config = dict(
    balance_bias=True,
    lr_router=0.000338,
    vocab_size=8192,
    beta2=0.98,
)
Below are experts of layer 7 (counted from 0) of a mixture-of-experts language model. Rows are named gate (a neuron's input weights, with its number), up (a neuron's input weights, with its number) and show model dimensions 0-255. Each number is 200 + 30 x the weight over its row's rms, rounded and kept within 0 to 999.
Before each expert's rows: a language model's description of what the expert responds to. This comes from a sample of Wikipedia text that the model never trained on.

# expert 31
Inner name pieces. Second pieces of words after an initial capital consonant, like il in Filipino, ern in Alderney, ut, lex, plus month names.
gate0,260,157,184,216,235,227,192,146,195,229,218,175,193,243,218,235,229,208,182,207,199,196,196,201,224,254,185,199,230,233,224,179,140,181,252,177,253,157,172,178,201,222,213,186,201,226,150,216,170,223,174,188,271,211,230,193,248,201,208,224,203,222,213,179,170,243,218,196,175,174,208,245,239,183,220,206,222,169,259,207,191,181,253,185,174,175,178,225,174,184,209,229,203,259,232,167,211,211,186,249,204,154,236,222,183,234,170,196,241,198,199,168,194,101,197,233,208,232,163,171,233,221,222,225,168,150,207,241,156,225,214,204,187,194,196,150,208,217,196,197,176,175,168,177,219,175,148,187,208,231,258,238,196,183,111,166,177,143,175,164,177,240,233,184,166,186,203,198,201,217,161,167,204,180,227,227,193,203,233,248,196,195,252,154,195,181,169,136,190,244,213,171,181,187,195,193,216,242,191,193,146,214,238,173,181,188,246,155,199,176,220,144,163,216,225,137,235,211,222,209,215,211,179,179,241,201,212,224,258,203,198,190,189,190,152,180,170,211,204,218,148,260,166,211,161,268,179,193,234,225,200,194,207,198,145,192
up0,210,172,166,225,252,209,212,154,178,209,173,172,211,202,207,213,237,210,159,247,205,206,174,162,266,247,145,215,233,227,248,164,133,186,221,162,230,186,189,153,190,235,197,161,162,213,146,213,157,201,183,224,240,190,247,200,243,186,219,193,232,224,222,178,191,228,248,179,164,154,191,217,255,219,211,217,226,192,237,221,191,210,272,181,175,206,217,215,175,191,212,197,190,247,222,204,233,225,188,191,209,174,224,259,209,196,135,207,217,187,191,203,196,100,192,234,218,214,150,201,197,205,190,221,181,160,168,178,197,203,223,206,205,234,221,183,199,258,203,216,198,222,192,161,227,175,144,219,162,224,255,240,187,178,161,161,179,153,207,193,180,183,224,169,178,172,195,192,234,205,173,161,218,177,172,214,229,240,218,276,181,215,237,151,164,172,145,165,213,241,205,188,215,190,184,218,229,226,205,218,148,243,197,172,190,205,243,168,202,161,217,151,189,188,252,152,236,252,232,179,206,232,166,184,252,227,228,205,266,216,177,192,200,169,176,170,151,220,211,199,181,283,145,189,222,203,198,188,239,212,214,192,214,184,164,195
gate1,223,217,204,207,167,188,220,270,175,249,202,205,235,171,223,169,224,209,211,212,231,193,166,248,168,154,132,223,192,210,208,180,208,195,216,204,261,231,195,196,164,148,171,263,184,192,166,228,191,196,199,210,245,214,212,164,130,186,252,217,143,194,175,232,198,219,212,208,177,176,245,245,152,176,268,211,234,211,179,293,181,203,210,241,229,173,216,219,216,208,189,233,164,198,207,169,271,165,182,187,213,183,250,212,235,256,203,188,240,175,178,180,215,214,191,216,182,181,188,190,220,178,172,221,240,223,203,249,156,256,186,222,218,154,177,274,179,192,153,219,128,183,186,205,230,182,201,234,137,183,204,227,247,220,193,198,230,204,177,178,217,222,200,186,166,195,187,263,217,168,192,197,210,191,167,201,207,192,213,217,178,124,224,189,219,207,162,195,211,185,191,176,223,225,240,158,164,185,161,201,189,195,190,170,235,169,159,177,243,182,219,195,192,233,223,121,202,185,200,208,159,199,215,196,178,150,181,203,165,231,224,223,147,205,185,224,172,183,185,180,150,155,164,231,191,189,228,209,195,204,141,179,192,245,256,242
up1,238,219,198,221,161,174,223,267,220,226,197,221,231,183,233,158,198,216,248,221,225,208,183,225,167,178,149,255,165,209,220,204,198,222,191,212,267,238,168,191,164,144,152,254,183,203,178,220,209,222,204,232,218,218,202,192,155,189,232,195,134,208,165,252,215,213,213,209,182,171,224,244,145,182,247,232,208,196,194,267,197,185,204,238,203,163,215,235,238,183,191,197,174,157,231,181,251,163,183,172,200,192,254,217,238,253,184,194,232,161,153,173,208,235,185,200,180,162,191,185,213,181,173,208,237,225,204,240,165,255,193,217,208,176,186,275,181,143,170,244,132,186,213,212,267,160,191,237,136,201,219,240,248,236,204,200,248,205,195,213,220,219,202,184,181,215,185,274,197,147,185,190,221,189,156,228,233,195,204,232,194,160,213,211,236,217,173,196,212,176,187,158,226,223,252,175,173,194,185,217,185,196,181,174,200,213,168,168,222,166,240,182,162,222,202,141,198,201,199,210,168,206,202,192,157,155,172,180,170,186,239,229,155,213,182,216,160,179,198,155,147,169,177,209,195,175,225,178,204,208,124,172,199,223,248,233
gate2,210,243,245,194,185,210,197,206,237,167,206,230,210,145,239,178,168,203,195,201,190,226,143,214,192,130,214,182,173,187,217,235,230,204,206,191,180,179,178,209,190,218,247,153,203,182,191,234,183,216,164,168,185,199,208,157,215,156,170,174,169,153,223,180,203,233,166,195,136,197,141,227,192,212,201,189,190,238,219,195,179,204,169,169,215,191,195,209,231,166,187,195,184,249,226,222,154,225,199,198,203,196,205,198,230,247,208,174,189,158,218,237,156,198,227,213,221,137,248,221,167,232,226,192,237,204,194,210,182,165,196,201,187,244,232,251,195,152,246,248,215,161,239,205,176,216,220,231,172,218,202,145,165,229,251,171,171,210,194,181,175,170,232,147,182,155,213,224,189,228,246,225,136,206,213,233,170,173,234,153,198,202,139,198,199,186,292,169,211,198,192,281,221,184,185,247,211,149,185,187,218,214,150,218,234,168,209,166,203,230,211,210,273,144,160,199,217,191,232,229,167,215,213,187,216,180,238,205,223,250,209,264,189,148,191,159,171,200,136,236,210,176,216,248,223,171,211,182,234,208,240,227,149,256,211,174
up2,200,252,246,191,184,233,184,230,218,149,199,223,229,140,229,201,164,203,200,197,179,212,115,219,208,172,208,196,174,207,236,229,226,211,200,205,177,176,175,190,214,225,259,150,201,186,179,222,199,217,186,125,202,187,205,149,207,182,162,171,187,167,201,177,220,221,185,216,147,204,152,250,176,216,192,178,201,248,235,214,189,193,196,158,215,164,178,202,230,167,156,206,177,213,234,220,186,221,227,222,223,164,198,233,233,257,183,175,178,193,237,200,166,195,232,201,215,161,224,225,175,219,219,190,221,224,206,209,200,161,179,202,181,228,214,245,196,180,226,260,215,169,220,216,169,229,206,234,171,227,189,163,170,214,250,157,185,224,204,215,163,170,218,136,169,152,234,227,220,204,246,236,142,177,202,227,182,189,247,153,177,186,119,196,207,200,272,188,213,199,212,294,213,189,194,232,190,149,194,167,205,222,151,212,234,167,191,147,194,216,227,195,255,132,188,203,211,178,240,235,184,217,205,216,226,199,231,178,222,235,206,271,205,149,205,164,159,182,126,222,191,181,211,246,226,172,211,192,205,234,222,246,133,223,209,167
gate3,233,221,205,190,223,280,190,185,241,192,194,209,211,149,200,220,214,230,225,173,217,214,184,208,141,156,187,205,172,193,188,197,181,201,185,218,218,199,217,193,236,162,215,202,193,175,207,186,223,227,147,191,199,254,219,217,252,149,242,198,257,201,233,201,183,184,192,193,210,233,212,209,180,207,167,179,188,195,221,231,209,181,165,221,219,245,207,219,189,184,233,216,187,180,204,177,209,218,189,156,207,213,175,178,212,228,144,204,250,195,251,139,151,221,206,211,254,201,174,186,171,172,196,217,174,178,186,242,205,217,261,207,160,178,213,162,224,254,211,203,206,155,196,270,226,141,162,178,196,225,244,169,212,161,234,235,227,203,232,246,210,216,187,151,165,179,155,138,193,171,271,216,232,209,176,230,223,230,161,239,177,207,207,201,243,240,169,182,205,177,210,195,235,221,149,170,157,239,219,195,218,191,244,154,207,205,179,198,216,175,217,135,213,161,257,235,230,209,178,168,187,177,252,201,171,161,149,164,210,155,179,178,239,182,191,248,114,187,237,245,232,234,158,217,231,236,207,178,231,188,150,145,216,175,136,215
up3,253,198,208,185,234,265,196,175,205,166,225,220,179,171,210,204,212,217,193,194,216,215,195,216,156,145,217,200,179,208,203,193,174,208,191,215,212,199,204,184,230,152,210,207,208,188,153,194,229,231,143,209,199,237,201,220,229,142,245,191,248,186,225,202,188,193,186,186,204,228,209,187,192,212,145,167,186,178,237,201,222,189,161,194,223,251,193,224,160,185,211,221,194,171,228,161,199,203,179,179,226,213,187,207,205,201,173,206,248,205,258,157,171,200,219,222,263,219,151,210,179,181,183,179,184,164,190,252,210,244,274,212,156,164,192,148,203,225,209,210,209,159,198,258,220,139,153,177,184,219,263,188,198,176,260,252,214,208,228,230,216,209,215,180,185,190,153,162,199,176,253,206,221,230,189,201,196,226,162,228,175,199,196,223,252,225,171,171,188,198,210,196,259,199,152,192,169,242,209,173,187,222,237,139,185,235,204,214,232,157,203,145,234,148,266,233,222,227,205,160,203,152,267,196,143,165,146,145,207,169,194,183,226,171,166,232,124,192,257,223,229,202,187,205,220,249,184,191,239,192,190,157,195,163,111,223
gate4,181,155,174,131,163,198,179,176,187,208,181,188,207,195,159,230,219,209,202,196,192,204,172,227,210,166,189,200,216,147,140,204,185,208,204,236,249,204,173,147,191,183,230,216,211,166,222,207,199,193,185,193,141,174,225,153,202,189,203,209,130,202,198,210,231,162,181,206,186,150,198,227,249,207,237,203,174,217,207,173,147,172,207,235,252,176,192,214,196,277,226,166,246,193,196,223,244,231,240,176,257,248,289,201,236,198,185,148,154,229,161,168,185,203,182,203,161,207,158,207,185,250,193,190,260,166,167,246,182,269,188,143,233,219,218,210,214,211,182,173,140,168,211,181,231,171,202,217,186,172,161,204,211,193,234,213,183,238,240,192,227,205,224,184,185,177,189,149,232,226,233,223,230,231,206,251,227,208,217,174,190,228,187,143,212,215,201,200,193,218,169,207,226,247,192,192,135,182,190,160,217,203,115,221,206,236,235,150,172,237,203,171,180,233,203,176,226,226,155,221,219,168,213,170,210,171,181,245,217,180,257,215,247,200,191,154,226,187,167,235,236,247,181,235,199,214,250,169,193,234,204,142,210,205,196,205
up4,192,181,176,139,199,220,182,156,184,175,201,193,223,162,143,212,222,222,170,178,180,200,193,211,208,186,201,197,211,145,160,185,163,213,195,244,206,200,174,166,199,184,215,230,222,166,232,213,199,205,200,207,146,163,220,174,237,160,207,219,147,211,197,205,202,147,193,230,196,156,205,247,222,203,234,222,135,210,185,173,156,159,214,236,207,189,191,216,182,238,255,170,244,194,195,239,222,237,257,165,215,242,271,186,245,211,173,162,138,242,156,153,170,192,183,197,168,213,168,207,181,255,200,208,255,159,170,271,187,276,206,140,219,240,210,240,204,181,189,175,176,161,246,156,228,162,202,196,179,189,191,226,209,162,212,196,193,194,240,203,207,198,200,191,173,163,189,130,228,218,236,207,202,216,192,235,219,203,198,212,193,244,206,127,224,209,243,226,184,210,170,234,195,282,176,193,149,229,200,210,203,197,180,199,212,245,241,137,163,220,210,155,173,230,216,166,246,216,166,205,221,160,200,175,199,163,170,243,240,199,256,213,228,205,179,150,203,195,159,228,232,228,178,226,211,225,260,169,200,236,217,153,194,207,200,196
gate5,199,246,174,209,205,181,238,227,201,183,228,198,203,157,238,161,214,209,230,139,200,187,136,185,170,205,188,179,162,156,184,232,231,198,201,224,149,178,206,197,217,196,247,212,188,169,232,152,218,241,192,244,124,166,203,167,188,166,227,142,160,190,224,186,212,227,179,210,217,176,200,202,243,184,180,213,252,226,172,214,184,217,182,153,203,202,205,164,177,253,220,196,166,252,151,250,219,177,244,245,230,195,245,184,212,217,216,216,204,208,146,162,169,198,160,204,218,121,282,209,217,209,188,224,168,217,228,176,134,191,211,181,220,204,200,192,214,223,170,146,242,204,161,214,195,234,177,167,209,169,197,209,182,207,168,190,180,194,233,168,159,172,227,216,245,170,192,260,175,188,233,238,199,137,234,185,184,160,222,210,221,181,213,232,240,196,233,250,243,248,171,182,196,230,180,216,151,187,218,236,164,206,238,222,229,228,260,188,175,160,174,185,245,112,235,143,249,196,166,231,219,229,161,233,153,174,205,215,175,184,184,205,203,219,182,167,220,223,265,213,236,202,199,217,177,230,182,177,172,179,182,183,211,212,204,191
up5,193,219,191,207,200,207,237,205,199,175,221,223,174,181,227,128,234,202,242,152,217,222,151,189,188,211,182,197,181,168,176,213,205,189,214,241,139,166,185,205,216,188,249,196,214,153,249,141,239,235,184,246,127,169,224,153,185,160,214,143,166,182,231,155,217,214,199,219,215,172,192,209,240,201,180,224,246,235,200,198,183,216,176,154,225,210,205,151,179,265,189,166,184,254,180,232,210,166,256,237,236,195,248,199,243,201,222,216,238,189,156,203,176,186,162,198,240,124,268,204,230,228,173,207,185,234,246,182,148,188,197,183,215,183,220,201,203,215,174,149,221,215,164,215,202,211,181,196,214,195,186,188,155,184,192,179,178,188,232,163,180,178,240,248,222,181,189,243,166,191,209,229,198,140,238,207,178,150,206,191,222,191,208,246,239,177,230,228,252,238,170,197,220,235,171,221,143,180,191,232,164,202,230,217,218,230,246,179,188,187,168,165,239,117,219,137,256,201,157,208,212,228,190,247,170,177,204,222,165,173,192,203,194,200,181,164,234,208,268,217,206,197,208,230,170,234,180,166,150,162,186,181,218,195,186,189
gate6,221,221,214,207,191,207,201,191,212,174,208,247,240,179,211,210,174,139,166,225,228,180,192,203,196,182,175,219,180,171,192,239,179,165,213,203,154,165,194,127,176,188,180,239,252,199,218,170,224,214,200,182,185,195,180,192,194,218,228,218,138,180,166,187,235,187,171,182,148,201,213,144,200,221,215,207,192,264,138,190,179,191,228,183,169,189,191,243,192,206,200,225,190,175,191,200,264,192,219,220,187,196,186,220,200,185,178,116,262,169,139,228,181,137,165,237,191,155,213,206,256,223,221,175,153,211,200,240,246,276,181,212,221,163,257,203,230,217,178,218,116,210,235,182,211,171,206,223,246,188,240,175,182,163,196,184,231,212,175,195,211,275,207,196,203,186,192,213,252,205,234,211,238,225,210,199,174,192,161,223,204,183,222,232,234,220,184,186,176,194,254,196,161,201,195,223,219,197,198,223,185,107,199,147,232,196,200,212,280,206,155,156,191,190,247,208,208,218,177,216,220,177,223,193,251,203,161,172,173,256,189,212,234,181,226,220,257,215,162,164,202,227,190,172,201,214,167,205,246,269,205,207,202,223,122,221
up6,218,218,195,185,191,214,187,192,174,209,228,224,252,191,232,201,151,144,169,232,252,178,182,200,185,187,169,235,191,147,228,238,182,154,220,207,180,166,197,130,169,165,205,203,264,213,211,193,214,254,196,169,158,203,142,184,191,212,238,186,173,189,204,178,206,189,201,190,159,192,182,177,229,236,256,166,186,251,115,199,191,174,214,179,155,172,184,239,165,213,210,221,196,181,205,180,260,206,221,222,176,197,169,209,216,148,186,130,245,158,166,238,191,158,169,246,209,176,234,214,253,220,235,185,180,207,190,210,227,224,225,208,194,166,227,219,208,238,206,202,167,226,223,156,202,208,209,256,231,184,215,192,209,170,173,171,226,243,184,215,223,240,220,185,216,153,192,195,231,221,233,221,248,272,203,204,204,194,139,224,212,190,189,221,199,222,153,191,147,174,245,138,165,210,204,239,234,170,206,237,161,123,195,170,236,190,167,209,241,184,169,162,200,211,207,180,213,231,185,209,183,201,242,193,284,187,141,156,187,218,171,230,255,161,197,223,208,197,177,199,217,227,206,216,222,209,167,214,250,237,195,200,221,253,137,217
gate7,182,226,272,208,234,214,182,156,196,184,192,258,187,235,203,189,209,244,174,223,187,293,194,267,192,177,154,218,180,179,236,153,207,200,225,210,158,218,231,256,195,179,194,223,206,202,223,224,210,171,176,226,198,178,181,171,169,186,189,168,187,241,202,210,163,174,184,201,197,197,209,198,271,237,201,225,178,221,151,219,205,147,178,181,239,214,199,122,258,247,220,170,162,191,211,242,228,188,188,182,249,148,166,201,247,163,221,186,163,191,205,212,201,238,180,162,219,210,182,216,158,212,165,204,194,189,182,197,221,182,221,190,179,205,235,185,165,136,226,260,176,176,204,213,267,212,229,170,234,208,266,208,195,217,240,219,179,227,232,203,157,183,220,186,227,195,192,188,235,148,184,198,196,189,182,172,185,273,173,223,211,233,163,244,195,206,198,189,220,185,257,204,243,179,204,147,158,209,209,202,189,169,138,182,220,201,220,176,183,201,204,243,205,230,186,192,203,183,223,265,198,142,190,219,227,145,251,173,178,193,151,226,216,135,199,234,141,175,183,204,228,196,270,178,197,207,202,141,243,183,215,160,192,184,168,235
up7,172,221,271,215,233,165,192,128,185,209,188,256,178,238,192,193,208,260,200,202,175,284,168,247,190,146,169,194,164,198,238,167,216,182,212,211,152,210,209,206,207,174,171,214,200,191,227,206,221,197,171,211,191,205,165,201,158,194,196,193,193,206,187,202,190,186,201,226,186,216,208,201,230,252,200,229,185,227,188,224,210,176,196,166,234,209,196,158,269,253,199,208,172,220,200,231,222,167,176,196,240,144,166,204,268,172,220,175,197,183,187,214,213,249,152,195,212,198,171,211,159,190,169,196,199,142,192,169,204,187,204,193,172,177,221,178,185,160,226,232,177,172,212,225,223,207,226,179,236,231,250,222,197,245,251,236,173,247,210,226,170,168,237,184,204,181,188,164,228,155,191,207,207,174,192,181,178,281,201,213,207,224,189,228,197,223,176,168,237,208,274,218,204,176,203,144,140,231,238,191,183,168,115,187,210,202,200,138,178,214,240,242,228,212,188,217,210,203,231,242,187,158,191,194,217,158,254,187,164,193,161,247,203,156,204,239,155,171,215,207,232,210,289,191,189,167,189,125,238,182,209,168,197,164,154,249
gate8,190,248,224,206,231,209,163,178,181,206,230,266,168,178,207,202,144,232,179,160,193,168,213,218,224,161,196,176,202,199,239,167,198,239,203,207,219,168,170,230,204,198,209,222,164,183,206,184,211,236,204,213,190,153,261,243,170,199,177,181,214,183,233,213,199,162,215,195,203,191,258,200,282,231,194,214,203,158,217,281,229,182,180,133,248,218,249,231,242,230,227,193,218,129,220,186,150,186,237,160,210,201,242,162,235,189,184,175,224,219,176,240,195,201,212,156,219,228,178,133,233,206,130,170,191,182,205,208,134,232,244,255,194,204,139,214,194,223,194,189,221,202,220,234,182,232,169,210,295,202,207,192,214,238,142,166,217,163,147,193,264,246,182,209,189,196,212,175,202,172,223,234,155,200,209,237,180,210,201,206,223,132,174,182,255,194,177,148,247,231,230,241,223,223,202,198,194,177,180,220,216,199,209,182,192,237,241,178,157,188,177,232,167,206,188,183,241,153,193,164,174,213,211,165,228,207,220,215,186,157,206,210,215,190,140,209,205,176,171,192,192,193,257,189,227,198,226,180,177,167,235,154,188,189,186,217
up8,186,270,254,209,215,218,192,178,198,215,237,245,184,211,207,190,180,222,211,169,205,169,210,231,201,134,187,161,200,219,220,169,184,256,194,222,251,178,159,223,191,192,182,215,171,184,214,146,175,239,194,197,179,148,259,275,169,190,172,169,225,213,218,195,181,162,229,212,188,181,237,219,264,225,176,234,208,131,196,275,218,168,189,149,233,202,241,238,225,224,220,166,234,155,234,184,161,164,229,164,217,206,249,160,239,194,192,153,209,211,158,244,211,199,192,163,242,211,177,112,242,191,130,162,223,195,175,209,151,265,227,261,185,201,161,222,191,219,188,191,201,209,258,191,190,231,181,204,243,208,205,203,198,228,158,180,217,193,141,187,251,250,230,165,208,200,219,167,188,189,225,253,144,198,227,251,179,190,213,215,202,147,163,207,241,181,156,145,249,207,249,231,211,204,215,233,186,172,226,242,233,187,181,193,209,235,218,215,178,190,196,191,165,211,187,205,210,184,167,180,195,194,213,166,231,179,222,202,197,143,195,204,230,186,169,208,189,153,195,186,223,178,220,213,205,199,234,198,168,182,250,166,182,202,174,210
gate9,238,202,197,224,166,225,187,185,279,190,197,236,202,164,193,231,201,190,219,177,170,173,157,105,214,162,138,184,189,239,196,218,187,198,173,202,250,214,168,219,177,218,174,203,238,209,180,145,178,186,231,214,145,195,169,204,210,213,192,187,192,177,200,219,248,256,215,251,195,212,181,197,230,227,220,205,178,185,222,239,242,208,232,175,211,227,203,245,213,266,213,191,160,208,255,187,196,235,196,194,177,214,213,226,175,175,181,199,184,201,209,176,167,150,166,189,197,200,179,170,224,103,222,204,279,169,220,187,198,166,243,252,236,241,172,120,214,258,192,199,251,165,229,155,180,207,203,186,185,198,226,177,161,183,238,184,208,229,235,190,208,232,190,186,206,198,187,210,161,210,192,191,214,154,203,239,188,223,213,240,211,242,148,217,210,202,196,173,209,204,168,126,155,182,235,207,188,216,197,215,173,178,139,209,208,184,199,208,191,137,242,197,200,219,107,227,219,220,206,193,233,197,215,177,174,192,168,187,227,204,259,224,227,163,210,235,242,236,258,221,236,143,180,176,199,207,240,170,191,249,184,189,244,201,193,144
up9,227,159,197,207,160,200,191,208,257,182,220,227,228,166,154,222,193,203,212,163,143,191,157,110,201,168,161,184,183,215,225,224,196,202,180,206,217,211,190,202,184,183,185,225,252,202,185,174,174,183,244,190,144,204,181,174,201,234,171,178,208,188,214,200,235,239,229,250,175,185,192,200,227,212,211,236,196,191,238,242,236,188,206,187,195,232,202,222,227,261,216,213,156,184,254,232,215,259,177,229,185,203,213,220,192,191,163,192,185,203,193,190,182,151,157,181,194,207,145,194,240,93,245,194,265,182,189,224,190,191,234,265,229,235,186,123,230,223,196,195,250,187,271,168,165,222,189,175,171,186,187,226,190,158,242,194,202,238,228,221,200,215,176,207,218,198,221,194,186,203,213,179,199,185,202,241,214,216,208,231,224,258,150,201,196,211,218,186,208,214,206,132,157,168,239,187,216,193,182,194,157,189,177,217,213,203,193,243,154,149,249,199,214,226,118,204,201,208,214,192,225,195,218,148,155,209,143,186,194,187,248,252,235,171,216,226,253,240,241,214,234,133,159,210,176,207,255,169,223,234,196,164,224,202,195,162
gate10,230,187,191,229,166,253,214,196,226,219,234,203,216,233,180,190,204,181,184,131,202,171,249,223,252,180,185,203,161,163,188,197,183,237,211,223,193,235,215,165,178,219,197,242,155,172,188,176,185,187,219,197,230,179,146,230,178,177,162,182,181,257,214,233,172,194,187,229,168,162,192,190,151,160,180,212,212,249,204,187,211,231,201,230,201,182,233,228,227,191,226,206,158,182,172,201,221,231,146,236,213,153,212,219,198,238,196,215,162,178,175,200,206,253,205,245,274,214,255,228,181,196,171,210,161,193,135,211,176,131,218,177,208,203,149,229,142,184,235,189,207,201,239,183,189,205,196,187,252,187,254,166,267,220,213,228,190,260,163,245,211,203,221,192,269,164,171,202,183,208,226,244,229,180,209,199,157,188,233,200,220,209,212,231,151,222,147,245,209,178,228,210,160,165,285,179,216,178,188,176,189,158,228,199,247,213,231,175,242,166,179,220,242,233,157,149,216,186,236,203,194,167,253,161,207,121,223,172,210,182,200,172,210,212,203,203,213,173,199,226,199,159,198,131,150,209,198,177,182,207,255,177,164,198,211,198
up10,230,206,181,217,158,242,208,211,217,216,230,205,245,217,168,191,224,195,202,145,172,166,250,231,247,193,171,194,153,152,205,225,191,220,231,197,183,236,232,158,186,219,213,271,156,185,200,175,173,190,224,183,244,196,164,193,180,190,179,174,227,238,207,237,179,204,199,214,158,178,178,194,160,162,174,235,212,261,174,192,221,238,199,222,218,180,269,225,216,189,230,203,151,212,186,171,221,236,155,219,208,160,178,225,208,230,196,209,177,147,120,204,229,225,246,226,263,212,256,235,176,169,184,211,156,186,151,204,188,126,219,159,190,223,163,263,145,191,222,202,236,221,221,174,205,199,195,170,247,173,245,155,278,201,224,238,178,246,160,211,210,212,214,198,245,188,163,190,190,223,232,228,225,178,170,207,185,194,216,192,211,202,239,213,147,203,147,215,201,176,220,202,164,152,249,176,223,188,200,188,206,197,224,155,243,224,248,192,229,175,173,221,228,246,161,139,192,196,258,201,183,159,250,194,180,121,235,201,203,178,174,188,204,228,213,183,222,180,174,226,199,182,201,137,152,213,207,172,166,219,229,195,187,199,193,184
gate11,213,236,212,198,196,164,194,153,222,231,211,181,174,254,199,165,226,174,200,241,227,188,189,210,205,219,217,264,205,146,172,189,167,170,216,176,223,188,110,250,231,208,165,232,153,171,212,150,175,235,215,206,188,265,156,210,220,139,241,197,206,219,195,189,246,182,196,237,190,195,196,234,204,195,241,224,204,226,238,250,177,225,128,194,180,185,199,216,237,178,211,150,151,199,222,197,203,200,197,218,149,179,193,131,223,208,197,212,206,173,169,192,154,145,204,168,203,165,196,170,200,175,213,200,210,155,191,235,188,166,191,230,198,178,189,185,252,242,203,236,213,147,196,214,193,210,183,173,212,239,183,166,158,190,161,170,244,162,226,250,169,174,211,280,213,229,145,180,189,213,201,145,197,179,190,172,158,179,248,227,228,190,170,204,238,185,248,149,222,197,176,189,165,180,262,229,224,295,224,215,220,229,212,238,255,197,216,187,202,206,230,208,213,237,215,249,185,175,165,180,205,240,154,166,192,174,230,257,251,178,200,190,205,204,200,151,200,161,243,195,223,209,229,206,215,142,228,185,213,172,221,184,230,187,199,185
up11,206,227,213,207,191,171,223,164,210,235,201,209,161,232,219,173,214,182,199,212,207,189,180,201,196,228,183,243,225,156,197,178,166,178,220,194,229,198,108,239,229,217,185,195,196,175,214,169,173,270,190,199,191,261,158,239,213,118,212,187,199,202,176,177,269,186,204,210,215,186,192,203,210,216,210,204,177,219,209,252,174,220,160,195,177,192,216,208,202,164,220,178,142,173,206,187,183,191,206,241,167,177,168,128,238,196,177,212,206,174,165,187,174,140,205,212,220,166,203,165,170,152,214,189,209,154,205,249,188,171,198,232,205,175,180,196,246,236,205,225,214,157,213,220,215,185,159,186,212,248,201,161,150,180,160,169,262,154,225,260,184,191,185,269,204,221,167,191,194,194,195,176,207,199,175,178,182,193,237,224,194,194,169,225,261,187,251,146,215,190,160,183,155,185,243,230,222,287,208,206,254,214,189,242,256,211,209,186,225,231,229,198,230,222,222,283,194,197,170,170,199,233,170,180,161,171,225,269,239,172,185,211,207,211,176,135,182,181,263,167,198,236,204,216,190,160,251,165,242,168,209,193,249,175,215,188
gate12,215,223,238,188,217,207,215,212,196,197,220,226,175,193,207,231,208,178,161,236,205,199,199,172,245,203,148,216,161,240,212,199,130,223,195,199,227,212,176,254,218,152,203,216,205,209,188,178,228,215,210,186,218,197,217,203,259,196,208,204,234,194,268,241,180,239,176,195,182,169,189,210,292,237,203,168,272,211,156,256,193,239,189,188,218,198,271,211,161,209,172,146,185,226,183,183,155,206,189,173,229,231,205,178,242,209,199,202,177,203,184,175,163,183,163,147,215,183,180,156,222,190,220,218,212,158,191,288,217,148,179,216,235,216,187,221,198,229,219,181,187,210,205,196,220,190,222,168,143,222,188,235,256,168,195,229,156,178,247,229,158,197,200,175,172,180,262,204,227,187,208,229,238,207,207,214,159,198,220,217,207,158,231,226,240,188,215,174,229,166,209,188,179,229,176,167,163,161,192,219,166,115,116,236,181,209,236,205,249,210,218,120,150,173,213,168,213,222,209,166,237,239,162,212,213,124,215,185,206,174,250,222,228,163,180,230,197,159,195,204,213,242,199,239,186,156,185,181,151,204,188,196,198,170,233,215
up12,221,223,238,197,219,212,208,222,217,155,221,202,194,181,202,226,214,207,179,230,179,205,203,152,220,218,145,206,138,228,209,199,126,244,213,189,241,203,145,241,230,166,191,225,197,218,181,138,238,226,209,192,246,222,215,203,251,195,186,213,254,194,235,235,185,268,157,188,189,166,181,213,258,233,183,157,276,192,170,248,211,234,163,196,204,181,261,216,151,208,185,152,201,233,190,179,160,228,207,180,237,207,180,187,229,204,218,206,170,206,158,196,153,194,159,160,210,209,160,170,233,207,224,236,190,145,179,282,209,165,189,199,243,225,204,218,214,236,214,173,203,202,203,182,221,197,236,185,137,216,192,219,245,167,171,247,164,152,234,224,180,203,211,172,212,208,236,188,206,188,176,216,207,220,220,209,164,184,222,216,201,175,242,180,242,187,234,203,243,160,202,200,155,218,161,166,178,179,212,221,165,135,146,232,198,212,242,190,202,217,223,132,160,187,187,172,206,208,186,180,247,226,179,181,201,122,206,191,194,213,254,232,242,190,177,239,197,178,144,189,221,237,160,253,177,137,189,205,164,213,185,188,201,173,254,234